Experts of a small language model: 8 picks a token.
Below are experts of layer 5 (counted from 0) of a mixture-of-experts language model. Rows are named router (the router's row for the expert), up (a neuron's input weights, with its number) and show model dimensions 0-255. Each number is 50 + 10 x the weight over its row's rms, rounded and kept within 0 to 99.
After each expert's rows: "mostly gets" lists some tokens that are sent to it at least half of the time. This comes from a sample of Wikipedia text that the model never trained on.

# expert 104
router:47 64 54 62 40 32 33 50 68 59 69 67 58 47 50 56 45 49 53 62 56 47 57 37 43 44 62 57 33 62 59 51 55 51 39 45 34 50 38 42 58 56 40 39 53 64 47 45 60 61 42 70 25 59 44 58 53 76 44 36 64 27 45 61 63 48 54 37 47 41 35 64 47 55 34 74 48 60 60 55 53 49 40 45 54 50 62 48 48 68 59 43 64 51 49 48 46 63 50 56 66 58 51 47 51 49 60 50 71 54 51 41 61 42 61 55 44 47 42 36 46 40 59 34 51 54 48 44 43 57 51 57 44 39 52 62 41 48 59 77 47 53 53 60 36 37 66 45 44 58 58 55 52 50 51 62 60 54 50 64 52 34 55 58 52 34 65 59 52 46 67 43 66 52 42 57 63 63 71 61 39 47 41 40 54 46 57 54 45 43 53 43 47 36 42 47 26 41 58 66 28 49 43 41 46 50 43 58 59 42 40 43 38 40 59 46 55 33 63 49 69 49 59 49 48 45 53 42 44 37 48 57 30 62 53 52 31 38 51 69 58 45 57 51 57 59 35 60 52 70 59 57 43 52 48 44
up0:47 42 61 48 69 61 46 62 60 50 37 59 67 39 57 37 38 57 62 35 55 37 50 59 52 55 58 59 54 50 50 42 60 55 41 40 65 49 45 51 45 41 53 52 67 55 65 48 48 52 44 45 42 66 22 54 53 53 64 32 66 50 46 55 65 52 54 47 49 64 40 46 45 55 41 40 44 36 70 49 56 58 54 55 55 44 43 41 53 54 54 35 57 63 52 37 27 51 40 33 48 59 48 53 27 43 61 47 57 49 59 30 61 51 58 54 44 52 44 48 49 37 58 49 43 41 65 41 56 85 46 49 55 38 70 62 42 54 57 37 42 66 33 60 59 50 60 34 65 57 42 40 61 49 35 51 44 42 54 68 51 52 70 47 39 59 64 54 34 32 47 41 48 29 45 59 61 65 50 54 54 53 38 43 45 41 46 45 30 50 23 53 55 28 45 44 45 54 44 46 37 45 35 41 36 61 35 40 55 54 47 40 40 49 48 52 46 54 47 59 57 52 50 56 59 57 43 49 34 38 48 52 34 49 32 43 39 45 28 43 56 46 48 49 61 51 42 64 51 49 65 54 57 34 50 50
mostly gets: " the", " from", "The", " between", " into", " their"

# expert 125
router:45 33 47 41 44 50 51 57 66 57 60 63 33 55 36 50 43 42 60 48 54 42 61 40 45 44 43 58 64 73 52 44 44 45 49 58 42 47 61 55 45 46 80 64 54 56 50 43 54 51 49 62 46 54 51 59 49 51 63 36 56 37 52 52 39 65 59 61 51 60 40 60 52 35 41 53 52 63 47 58 66 36 56 57 40 57 50 46 54 32 59 56 45 55 43 49 54 60 36 51 47 45 27 46 41 68 55 44 60 63 48 44 68 56 51 47 36 39 43 48 52 40 50 29 42 46 54 64 42 46 38 61 73 37 46 47 36 50 46 54 40 69 68 71 49 40 63 44 39 49 54 44 50 47 56 49 54 52 52 52 41 49 60 44 40 51 62 50 37 47 43 41 52 42 43 58 62 74 62 45 49 25 56 32 44 29 48 63 45 45 61 64 50 45 41 62 60 14 29 57 41 49 48 45 52 59 55 44 60 46 38 31 57 41 73 62 62 31 30 45 51 41 51 44 52 46 52 36 65 47 51 57 39 43 38 51 29 62 36 64 56 45 56 54 50 52 63 49 63 51 49 56 58 43 48 44
up0:39 41 44 43 70 46 53 35 51 49 41 33 51 55 71 56 64 53 36 74 46 55 61 42 50 50 55 59 40 69 51 63 70 52 56 37 59 50 49 59 65 57 50 43 58 38 57 53 50 50 68 35 52 59 48 30 55 40 55 63 41 51 38 61 43 57 54 66 57 51 56 53 49 70 57 55 43 48 59 55 57 41 42 41 59 46 45 47 35 62 35 63 68 47 44 50 37 48 45 74 41 40 43 53 46 38 50 64 45 30 43 25 56 41 61 57 51 46 68 59 71 60 44 47 42 58 45 36 46 50 34 44 40 33 71 42 70 48 39 51 56 64 42 46 35 61 58 57 62 40 56 56 50 56 72 40 49 61 42 59 44 45 47 56 43 59 61 42 53 50 49 45 41 63 54 53 63 52 56 62 46 55 64 61 46 45 62 46 39 28 41 46 50 48 52 53 28 56 54 62 51 44 43 55 45 61 46 40 39 66 48 60 53 66 50 51 58 48 37 55 49 68 42 60 60 62 47 55 47 56 50 48 63 43 39 40 59 55 50 44 51 60 54 39 70 61 62 49 59 73 60 43 47 50 45 21
mostly gets: "urp", " Hy", " Det"

# expert 9
router:50 35 49 56 42 30 58 25 73 44 60 55 56 63 48 36 37 49 47 58 52 46 54 41 35 53 56 46 42 39 28 31 63 49 73 48 44 42 41 53 54 43 60 40 50 49 58 55 49 48 53 55 55 50 49 46 53 51 55 56 37 36 37 61 37 41 53 44 49 47 37 77 33 66 39 74 44 51 61 60 46 40 50 46 55 51 44 48 44 37 51 54 55 61 50 40 63 63 37 57 52 66 51 47 53 44 60 69 53 42 54 59 59 52 66 67 35 45 51 35 45 36 56 59 61 51 50 50 54 55 55 53 34 48 49 47 46 37 53 81 48 55 70 60 55 43 47 41 71 47 50 61 48 59 43 49 45 37 61 39 38 45 48 37 44 49 74 33 36 47 53 61 67 45 56 50 47 56 63 48 41 62 63 39 44 54 42 38 57 42 61 57 43 52 40 38 62 49 37 47 50 43 44 37 44 26 44 63 49 46 41 58 40 44 51 33 35 53 73 45 46 69 39 53 38 35 36 44 42 47 41 49 45 57 43 48 30 48 64 45 46 42 58 62 32 52 63 51 48 64 68 53 59 39 51 50
up0:44 32 48 56 54 31 49 32 68 48 67 47 35 35 45 30 57 47 57 52 47 57 50 54 44 60 61 50 43 50 33 58 50 60 59 67 43 44 60 49 42 42 57 48 33 50 39 54 54 37 72 61 45 33 47 49 53 53 51 42 61 36 59 73 57 40 54 58 40 43 54 54 26 61 45 52 44 37 65 43 40 61 52 58 53 59 41 64 58 52 44 60 67 58 49 60 51 60 47 47 60 51 60 51 42 49 52 48 42 50 61 58 48 49 73 38 57 38 42 45 41 48 50 46 60 42 65 42 67 46 48 52 48 58 54 42 43 47 42 58 32 41 62 47 38 48 62 28 47 42 37 54 53 55 56 45 58 57 57 57 51 50 45 31 41 42 65 31 70 36 39 53 58 57 34 62 45 48 60 37 36 40 66 44 63 47 50 40 42 56 47 44 34 52 56 57 44 51 44 19 53 33 34 40 47 41 44 45 67 65 52 44 39 50 54 53 44 38 47 49 54 46 48 33 51 34 59 42 47 39 43 39 66 70 55 65 49 39 52 36 58 43 63 53 30 66 66 58 66 57 46 34 35 56 55 44
mostly gets: "ski", "burg", "berg", "ova", "ota", "ana"

# expert 112
router:36 55 38 51 37 51 66 49 55 61 53 55 61 44 43 41 53 38 64 52 69 50 51 39 64 54 56 49 52 39 39 50 46 55 53 47 46 70 64 53 56 48 56 59 36 49 39 48 53 48 53 43 54 40 48 54 42 68 68 52 58 32 43 51 48 68 52 41 42 56 34 54 32 58 53 51 52 43 65 50 67 54 35 69 37 48 57 46 57 49 41 59 47 66 34 59 47 53 37 64 66 60 68 55 45 55 48 52 55 45 64 48 63 41 48 70 49 44 19 55 58 60 51 40 40 63 49 63 54 49 52 38 51 53 50 38 33 40 68 65 41 56 49 55 51 44 53 56 40 47 61 45 56 42 65 38 45 60 42 57 43 56 40 36 60 54 52 43 53 52 56 60 56 63 68 51 58 39 68 59 69 41 49 52 42 51 52 45 71 35 82 42 50 46 53 59 61 42 55 43 59 54 56 53 42 56 44 50 44 58 43 41 46 53 46 50 59 75 57 46 56 61 43 61 75 43 39 37 62 48 50 40 34 68 37 37 45 47 52 46 61 57 72 66 40 59 57 51 63 42 46 75 53 57 25 51
up0:38 55 52 52 62 73 49 24 45 50 48 37 29 44 42 62 46 61 51 33 58 63 53 55 59 43 35 38 52 52 32 59 44 42 72 53 53 62 47 58 61 38 55 47 65 64 59 47 61 50 58 57 63 57 44 40 49 68 62 21 69 34 55 49 67 59 39 47 70 48 46 45 53 43 78 59 49 58 53 44 50 46 47 46 52 44 47 50 58 45 51 56 56 68 40 47 70 47 56 60 56 36 48 39 50 36 59 67 48 58 49 58 61 58 49 42 55 24 36 40 69 60 41 52 39 39 55 54 47 54 49 47 52 58 54 67 54 53 57 69 56 54 61 40 64 51 40 48 42 61 68 57 58 52 48 38 40 42 57 66 52 62 54 46 46 54 52 43 61 38 61 64 60 59 41 52 44 60 51 52 56 36 51 55 52 40 57 45 66 25 44 56 78 59 63 67 57 47 45 55 67 42 48 71 57 42 42 58 64 46 65 44 45 48 49 38 52 61 55 46 68 54 57 65 65 40 56 46 56 48 50 56 51 39 66 57 46 53 37 52 58 39 48 37 44 59 56 41 53 45 61 55 51 57 53 54
mostly gets: "',", " can", "amily", " Paul", " vs", "NG"

# expert 31
router:61 52 44 35 32 40 41 31 40 58 52 55 34 66 70 57 46 42 40 46 32 54 59 41 35 64 58 45 51 52 54 40 60 48 55 47 33 42 44 33 40 37 58 37 55 37 32 60 61 68 36 62 48 66 47 55 50 63 40 34 39 49 41 64 42 28 70 42 58 70 25 63 59 51 47 66 31 54 50 39 52 58 54 53 52 43 50 47 45 50 46 47 58 65 42 67 66 45 42 56 55 46 56 57 45 63 62 53 56 52 62 51 38 48 53 37 53 47 39 46 45 43 44 46 49 51 56 63 47 56 43 41 40 56 59 47 45 47 42 73 59 59 59 63 34 46 45 56 49 55 54 55 44 79 52 47 58 55 53 65 52 30 56 55 68 45 63 65 50 57 61 52 56 59 44 46 44 45 60 53 65 49 53 40 46 47 51 52 47 43 63 64 46 39 55 47 51 55 51 60 30 37 51 58 47 64 46 62 47 46 32 49 43 43 75 42 42 47 69 49 50 56 39 62 49 40 41 48 54 55 47 47 39 51 50 66 62 47 68 47 34 37 40 43 48 57 53 72 63 64 66 58 52 41 30 43
up0:47 38 55 56 50 24 51 56 41 60 63 49 54 50 53 42 72 42 68 50 50 56 57 40 29 64 56 38 50 56 59 53 53 57 32 48 41 44 41 25 41 61 54 49 60 35 52 43 48 46 60 37 40 49 49 51 54 61 42 55 42 44 42 59 67 48 64 62 52 63 42 52 44 54 49 48 67 45 56 56 48 45 55 53 44 55 52 35 66 54 48 50 47 88 51 57 57 68 41 38 42 49 58 34 53 55 57 48 38 31 45 57 57 51 61 53 43 57 60 46 60 54 46 53 54 38 53 47 68 49 41 39 63 55 62 49 35 54 43 48 46 63 47 39 50 51 42 53 44 32 59 52 54 54 50 59 39 61 41 45 43 40 43 36 46 50 44 41 40 47 24 40 62 55 32 67 42 65 55 51 43 33 43 46 29 39 55 56 40 57 63 34 50 48 57 45 43 57 43 51 50 57 38 21 57 51 50 57 42 48 48 51 62 53 54 31 32 51 49 45 43 53 45 38 45 70 47 50 43 54 38 46 67 50 55 59 64 43 41 24 56 49 58 53 39 66 42 48 47 41 76 49 56 54 27 22
mostly gets: "″E", "west", "weight", " York", "den", "ado"

# expert 123
router:31 50 61 49 47 38 51 57 63 62 55 52 64 49 49 43 64 49 62 45 67 53 48 37 51 23 38 63 43 47 49 45 48 48 51 61 56 37 54 58 44 38 77 56 47 51 51 51 45 60 45 57 55 37 54 64 46 62 76 56 48 37 40 50 42 58 57 44 46 47 33 44 52 43 46 52 52 66 50 59 70 32 53 64 42 48 37 47 44 41 43 50 45 57 46 51 49 81 35 60 31 62 49 41 37 60 49 46 53 53 61 50 62 64 55 51 32 32 51 50 46 35 58 44 50 45 47 63 53 49 31 49 70 42 48 40 42 45 43 51 48 68 50 71 53 45 62 51 47 43 54 37 44 57 37 45 58 51 70 52 50 59 70 47 50 68 56 50 34 47 36 41 48 37 40 68 53 60 61 49 66 31 47 36 58 31 36 53 55 40 53 62 61 53 48 56 65 14 43 50 33 52 54 48 53 51 47 44 56 46 49 42 55 39 55 63 56 40 41 44 53 47 45 44 60 45 54 38 49 55 59 52 56 43 41 51 31 66 50 34 61 36 43 70 61 59 56 61 50 50 58 49 67 34 49 35
up0:58 53 45 49 49 38 78 48 58 61 36 55 43 45 51 52 68 26 53 53 59 44 72 42 56 52 61 55 33 58 40 53 52 54 52 62 39 53 45 46 58 77 58 30 41 21 62 35 33 57 39 50 46 38 65 54 56 53 65 60 70 49 40 58 36 44 54 64 60 55 44 62 38 48 51 47 47 61 41 51 56 39 52 56 46 59 60 44 51 41 51 53 33 58 55 51 30 46 44 44 37 63 59 63 53 61 43 48 36 62 61 47 51 56 57 64 48 46 49 50 32 49 60 69 51 61 39 52 46 50 54 72 54 40 47 64 50 46 40 63 58 34 52 65 59 34 46 38 50 49 53 59 42 55 47 55 47 58 38 40 51 57 58 44 53 27 37 50 41 54 48 67 48 40 53 61 46 58 49 38 43 60 45 49 43 36 55 51 64 32 71 77 58 31 60 52 37 63 55 65 57 40 39 39 69 51 53 46 39 38 54 54 46 30 32 60 48 56 46 45 54 76 54 48 37 40 51 47 55 61 54 45 44 47 47 43 59 49 48 67 42 64 49 45 49 59 51 63 50 42 40 54 53 53 57 50
mostly gets: " Votes", "American", "ā", " Pol", " Free", " Yes"

# expert 48
router:49 51 39 43 35 51 60 49 44 55 67 61 55 55 43 64 59 57 41 63 50 44 47 36 57 57 61 60 52 38 55 24 42 72 29 36 36 56 54 58 62 52 60 46 40 61 45 56 43 54 53 60 56 68 53 55 52 68 57 44 59 46 47 60 59 61 56 45 39 50 35 51 44 65 63 47 59 57 49 45 43 43 36 52 37 39 66 37 73 57 38 59 48 55 32 46 44 53 37 54 60 57 54 40 46 57 58 57 45 65 62 57 50 47 55 64 41 37 34 45 68 62 50 44 46 62 57 46 40 62 56 51 58 66 64 64 41 48 58 75 61 58 51 70 41 44 35 50 38 54 50 58 49 72 64 38 53 50 39 43 45 33 55 40 48 51 57 49 52 70 58 45 46 42 47 53 62 49 59 56 67 52 48 43 42 43 56 46 65 44 60 39 57 52 66 49 37 47 75 47 42 55 43 57 54 48 34 61 41 59 54 58 45 54 58 41 65 53 42 38 44 65 50 53 44 47 39 46 61 56 35 46 25 59 59 49 31 48 46 44 46 59 69 51 32 47 60 57 76 45 70 58 44 62 42 42
up0:45 37 51 50 43 44 57 53 48 43 55 62 55 62 30 41 54 45 40 44 57 59 60 50 49 55 51 83 41 58 53 60 55 52 53 66 27 52 56 41 41 53 54 60 67 52 40 54 50 53 57 49 51 49 37 51 58 43 50 43 63 60 55 37 48 67 54 74 42 55 36 46 44 56 51 36 56 35 40 53 27 42 60 47 58 60 58 55 45 68 47 68 39 68 53 67 40 70 49 62 64 52 62 52 46 56 35 59 37 46 44 43 58 44 64 40 40 46 57 48 54 61 67 55 36 52 55 54 58 50 44 63 49 28 65 64 56 38 44 60 50 49 18 50 53 55 51 58 70 47 44 70 46 48 48 59 39 40 58 65 45 58 49 55 36 34 48 41 50 67 65 30 49 57 42 51 54 43 49 49 51 43 62 57 53 53 68 31 46 62 71 68 50 52 58 53 46 47 58 27 45 55 33 35 46 65 47 49 50 64 59 58 51 46 46 21 73 48 56 43 44 39 44 53 48 48 51 47 33 58 51 44 51 47 49 43 40 36 56 68 54 49 60 45 40 51 54 52 42 57 61 56 46 52 65 42
mostly gets: "|", "',", " -", "″N", "!", ");"

# expert 105
router:51 76 46 65 46 28 66 49 64 40 53 63 56 50 54 40 62 36 58 53 59 24 48 41 53 43 42 37 61 64 58 38 52 54 55 32 41 51 47 43 61 49 59 51 41 45 57 59 51 55 42 43 40 56 47 50 69 68 79 50 59 32 49 48 36 54 59 51 42 54 48 51 53 44 48 39 54 38 57 63 55 41 58 50 45 61 45 48 50 42 48 29 48 53 44 54 55 66 12 41 50 82 49 47 30 28 46 56 45 60 46 47 67 62 36 57 49 41 46 57 55 51 56 40 34 54 56 50 51 49 39 46 49 46 67 36 44 43 57 55 47 68 53 60 56 25 41 55 54 42 55 50 46 50 45 61 47 51 37 54 53 48 64 42 36 47 62 49 37 41 65 44 52 74 46 47 65 67 66 53 52 52 65 46 37 42 46 53 36 50 38 61 52 32 49 52 50 54 42 53 36 53 63 58 56 50 55 48 42 50 45 41 52 67 38 51 52 64 36 56 31 48 44 51 44 48 24 42 48 36 50 73 29 48 55 53 49 49 52 49 40 41 49 54 46 63 49 50 57 41 51 49 57 53 54 41
up0:43 40 53 53 37 33 43 44 46 40 59 31 58 45 49 40 47 56 58 36 67 28 48 58 65 53 34 45 63 59 34 61 51 49 52 41 47 60 37 46 39 46 64 42 60 48 56 57 55 65 42 42 31 45 49 73 48 64 68 44 58 35 52 49 55 47 53 58 65 39 62 53 45 44 57 50 52 33 40 62 44 55 49 57 51 43 63 47 47 56 37 32 62 64 58 50 63 57 26 52 58 53 48 34 35 50 35 48 52 44 53 52 56 40 45 58 48 28 62 51 56 58 50 70 30 35 52 48 58 50 50 47 35 57 46 51 46 55 43 47 66 33 62 43 51 48 49 63 53 48 54 52 69 32 30 51 39 39 49 41 55 39 49 35 51 50 63 49 65 56 51 57 57 56 56 63 58 34 52 48 62 47 52 43 80 39 35 35 43 52 49 51 49 51 37 67 37 30 58 50 56 25 47 52 54 66 51 43 53 50 48 58 45 60 47 36 47 55 48 41 46 46 36 46 46 57 26 56 37 39 36 42 21 49 51 37 56 39 59 41 46 37 62 47 38 48 57 61 52 56 47 61 47 67 58 55
mostly gets: " List", " ·", "History", " Apps", " Votes", "See"

# expert 13
router:59 60 46 51 38 45 57 50 64 53 57 66 50 38 48 53 49 59 56 60 55 42 52 36 58 41 49 42 41 42 52 59 48 69 68 44 48 48 33 48 62 44 58 33 45 64 54 51 46 53 54 50 37 38 51 49 50 79 52 30 57 34 44 38 66 42 57 43 40 61 49 57 46 60 46 39 57 53 43 67 48 41 48 71 27 34 52 33 63 59 59 42 48 60 64 61 40 54 47 43 56 72 53 56 42 63 65 51 52 51 55 44 54 62 44 70 37 50 34 55 49 56 48 34 53 72 43 36 53 60 51 39 47 58 51 51 36 70 30 60 40 46 35 56 51 42 52 37 54 46 34 58 46 57 65 55 62 50 38 57 43 48 40 47 54 61 59 43 45 53 49 48 49 51 44 31 57 64 75 63 62 46 50 41 47 44 52 53 47 47 60 47 43 32 49 64 51 50 43 38 55 39 44 54 51 66 66 40 37 44 40 58 40 47 38 50 52 54 45 51 28 46 62 46 56 36 33 43 34 44 52 65 29 55 47 49 47 34 54 51 75 64 48 57 40 68 62 62 67 48 44 63 53 43 36 40
up0:46 51 43 58 43 48 32 44 48 53 41 48 50 43 38 55 47 42 58 52 46 34 44 42 53 41 32 48 48 46 46 54 49 53 33 42 57 64 37 41 43 54 61 36 53 50 56 38 38 61 54 55 44 46 41 44 67 41 47 46 56 41 41 30 56 52 34 30 57 56 39 52 61 58 49 57 55 45 40 47 40 81 63 49 56 63 36 53 51 55 53 54 59 62 46 47 52 31 40 38 50 61 56 57 60 43 41 42 47 53 59 60 60 54 50 67 42 45 55 57 63 60 38 60 46 61 78 69 57 79 45 45 31 59 42 36 41 32 75 47 41 25 41 44 34 56 61 59 62 50 61 53 61 72 49 51 43 64 56 48 53 78 43 42 38 46 40 33 60 43 41 55 59 48 58 61 44 50 61 44 62 56 50 58 47 43 38 45 46 46 39 49 43 66 71 63 48 50 47 45 49 58 39 53 54 48 30 47 63 64 57 43 38 54 54 57 41 50 51 52 44 48 37 57 49 56 29 33 56 65 53 36 59 48 47 34 58 44 56 29 80 41 49 53 51 42 45 49 60 47 52 49 57 44 56 44
mostly gets: " –;", " |", " /", "born", "enior", " Team"

# expert 12
router:50 51 61 38 27 40 54 61 55 57 55 68 58 52 39 48 66 32 46 47 43 35 60 36 41 40 69 53 32 38 57 44 51 51 47 39 61 61 52 47 58 49 69 43 42 34 59 53 52 57 47 62 37 27 48 44 62 53 52 57 44 40 47 54 58 59 46 51 53 45 37 38 47 51 46 59 45 49 54 65 51 46 52 58 60 67 69 51 37 45 28 51 40 60 18 45 53 64 42 54 40 67 63 57 37 58 47 35 49 53 45 61 52 62 63 65 27 44 42 51 37 52 59 51 47 47 50 53 52 42 32 50 55 43 36 53 44 39 54 51 61 51 52 58 56 56 39 54 57 54 46 41 29 63 41 40 56 68 57 56 40 56 49 54 49 52 53 50 42 50 54 57 37 51 52 65 66 52 67 56 69 53 63 51 50 44 32 48 36 54 53 66 57 48 57 23 58 36 36 74 39 55 53 31 59 43 50 70 52 61 34 36 43 44 46 47 53 44 68 58 56 34 49 69 58 30 41 60 53 50 56 41 35 52 50 54 52 48 59 38 60 37 37 57 59 55 47 48 49 52 53 57 41 46 64 35
up0:62 50 35 63 42 67 43 63 45 55 55 64 25 53 58 52 45 60 51 53 44 42 54 37 69 53 74 40 62 54 44 49 64 45 38 61 65 74 55 18 60 43 58 50 62 56 64 54 40 66 57 28 44 46 50 48 59 50 42 61 62 46 58 53 44 47 43 50 66 48 52 56 53 42 64 50 31 43 59 42 51 59 36 52 49 45 61 51 47 49 29 61 44 52 55 42 46 66 57 54 45 64 43 61 45 48 49 41 43 59 58 43 47 62 50 43 39 12 48 47 67 48 47 49 47 57 53 40 42 50 43 39 57 42 49 56 55 44 57 47 34 25 55 55 41 49 38 61 58 62 55 50 32 56 52 34 54 52 62 57 48 68 42 41 44 33 43 51 60 46 41 61 54 56 55 39 51 49 50 49 47 46 57 51 63 55 57 50 51 38 37 40 32 51 53 53 64 66 39 60 29 54 55 45 52 68 41 47 45 40 43 27 54 56 52 54 47 57 56 68 53 38 61 43 41 51 39 45 59 57 70 50 58 61 56 47 60 41 55 50 57 47 59 29 69 44 62 65 57 48 61 36 63 52 50 32
mostly gets: " %", "81", "06", "01", "08", "05"

# expert 23
router:59 62 59 40 44 42 49 36 38 47 65 52 48 56 40 57 59 44 57 46 57 35 56 28 52 60 54 32 52 51 48 51 51 72 41 49 40 39 44 50 59 62 56 45 41 41 64 69 48 48 24 56 38 50 57 71 70 58 57 60 71 34 47 54 68 48 59 54 50 49 49 42 43 50 43 63 38 34 48 46 52 50 48 59 34 45 58 44 59 38 57 42 57 64 61 50 43 41 37 43 61 60 43 66 47 42 57 39 63 56 41 55 44 56 46 52 39 50 38 48 59 43 58 49 44 52 64 62 59 40 52 52 53 32 58 43 48 43 49 59 55 48 55 54 57 35 49 53 50 43 66 69 47 57 51 39 67 63 59 53 36 43 47 40 60 48 60 30 32 56 49 46 45 74 39 51 63 48 80 64 43 58 50 41 54 38 57 36 44 51 39 49 56 41 60 40 43 52 45 58 39 39 44 57 47 64 71 56 40 58 45 35 52 40 55 42 58 61 52 51 50 62 53 52 42 38 10 68 43 57 37 38 36 47 24 52 62 47 53 55 58 55 48 41 31 48 55 50 53 38 39 47 43 60 59 54
up0:67 49 62 57 28 46 58 45 42 50 51 65 53 71 53 55 48 43 57 46 53 35 50 46 63 45 47 51 20 53 35 51 57 35 47 46 58 48 46 16 52 37 56 49 45 56 42 59 46 47 50 43 48 55 57 56 71 52 70 58 55 40 58 53 61 43 30 37 52 51 40 44 48 53 48 50 58 48 63 56 43 47 49 46 53 40 51 45 62 46 53 55 57 58 25 52 37 50 53 41 60 54 50 53 29 63 38 53 53 46 52 54 54 34 31 72 45 43 46 58 43 54 56 45 42 59 48 64 57 42 51 53 50 56 66 66 36 67 35 50 41 35 62 35 55 53 36 71 37 64 76 54 55 55 48 49 40 51 51 37 36 58 40 63 60 59 49 56 48 55 53 55 46 52 45 49 48 50 55 53 55 42 52 37 38 51 76 55 46 36 52 48 39 47 57 64 39 54 48 61 45 34 59 69 39 69 62 51 47 48 41 34 44 49 56 48 62 56 45 61 43 46 40 55 59 49 34 50 57 33 51 21 25 42 47 49 61 53 49 72 59 59 43 42 27 51 46 43 55 46 42 39 63 54 56 35
mostly gets: " Championship", " games", " election", " attack", "inals", "ission"

# expert 56
router:46 48 47 44 58 44 56 53 63 50 43 53 33 44 45 39 61 40 43 59 52 54 55 29 52 49 48 59 41 54 45 36 51 47 52 50 65 42 62 51 64 49 78 56 47 51 42 44 35 45 52 46 62 24 42 47 51 43 64 49 61 36 59 69 49 57 58 62 34 40 47 57 38 66 55 54 58 60 57 49 59 22 42 43 41 41 50 55 44 55 50 65 40 67 39 43 54 60 39 60 38 53 54 39 51 41 54 42 59 51 56 37 66 57 44 33 56 57 47 46 43 56 47 62 55 64 59 46 26 52 57 56 39 47 56 47 49 54 48 52 45 51 37 53 38 41 82 55 52 58 40 50 52 80 48 29 63 54 54 65 31 44 66 55 52 52 65 33 49 44 66 38 47 63 35 56 54 42 62 42 44 36 66 53 41 52 38 44 28 46 56 60 58 46 66 43 56 18 42 52 34 41 43 56 55 47 40 58 37 51 56 45 59 51 40 55 54 55 35 58 56 60 41 56 53 59 47 32 39 42 50 53 50 46 52 47 49 62 59 43 32 46 44 46 51 58 71 55 53 67 61 61 60 64 58 55
up0:44 42 50 56 56 51 49 56 59 59 38 47 55 50 45 36 48 66 49 66 35 60 42 51 39 45 71 55 42 35 47 59 47 45 60 64 59 39 53 58 63 62 51 63 52 54 50 69 72 71 45 44 54 54 41 33 42 48 52 52 55 39 43 67 54 64 53 43 45 34 43 48 32 56 32 35 51 44 68 49 60 57 39 63 60 60 36 62 53 31 55 51 63 36 51 50 57 47 51 58 60 56 40 38 56 43 68 65 55 53 64 24 52 48 41 41 55 51 50 59 52 67 41 47 57 46 57 55 61 56 57 55 49 47 40 65 48 55 43 51 42 73 69 37 40 42 55 59 47 57 72 53 36 57 51 51 53 58 50 53 48 45 65 52 52 33 43 65 54 48 44 59 60 61 38 67 61 47 51 59 48 57 49 47 40 31 48 39 56 49 48 58 58 47 37 33 38 48 46 42 33 46 56 54 18 57 48 39 32 45 33 48 70 62 50 43 61 46 47 57 45 49 54 39 47 37 61 50 40 30 61 67 49 59 57 39 49 44 52 33 56 62 57 71 53 47 67 62 53 44 54 46 36 33 42 33
mostly gets: " gu", " ent", " mon", " Gu", " ar", " mag"

# expert 86
router:39 61 31 50 63 31 52 54 43 71 59 62 51 53 51 51 54 43 40 55 39 34 61 35 58 44 57 54 58 56 56 53 39 54 46 32 52 43 52 51 75 44 64 37 44 39 46 58 68 65 44 54 30 36 61 59 44 61 33 47 41 35 57 72 53 42 56 45 42 54 23 42 19 53 50 44 43 51 45 58 55 57 37 46 53 56 66 43 47 55 60 51 46 53 39 53 54 56 49 49 46 53 53 54 37 48 43 41 51 65 50 40 43 63 62 68 40 51 53 32 44 51 36 52 52 58 52 28 65 55 41 43 61 40 66 41 59 61 38 57 42 46 66 52 51 51 54 44 39 62 47 59 45 62 66 55 67 55 35 63 59 55 35 63 48 41 68 55 63 32 49 43 45 52 43 43 52 63 63 60 49 38 54 57 60 49 46 47 38 51 52 57 58 38 47 35 50 32 40 63 25 45 46 53 53 63 70 42 55 40 41 48 40 47 64 39 44 46 62 46 52 41 41 52 56 39 37 40 43 51 35 45 41 51 56 47 48 52 47 57 39 37 36 69 34 35 58 44 65 43 60 61 65 51 49 37
up0:24 52 43 42 50 47 47 65 55 58 49 67 48 51 51 59 39 42 56 57 56 39 41 36 44 31 54 43 32 63 49 59 44 39 39 72 44 64 50 58 52 54 38 39 56 56 57 55 47 53 52 59 44 40 58 59 52 57 41 23 64 56 49 38 37 46 49 51 60 75 50 33 43 57 56 55 44 45 49 55 64 30 60 49 44 36 59 44 47 47 36 42 46 51 49 53 49 35 56 49 56 49 58 60 44 52 58 43 41 46 50 59 46 65 43 50 28 55 41 69 36 51 35 47 41 69 47 61 44 59 42 63 51 46 36 51 36 39 61 62 63 54 40 27 58 52 43 58 62 36 40 61 38 47 48 48 34 38 50 49 41 61 50 45 45 62 61 35 62 40 52 48 53 83 62 44 51 58 52 42 60 53 50 38 57 39 51 47 40 38 38 43 41 44 59 54 56 43 48 64 46 51 50 44 64 67 60 40 58 68 31 60 64 55 45 40 32 56 47 49 41 66 49 65 58 32 42 52 49 58 58 60 15 56 48 57 44 45 61 55 54 48 51 56 45 52 42 53 61 62 43 68 50 65 50 66
mostly gets: " this", " This", " that", " album", " her", " art"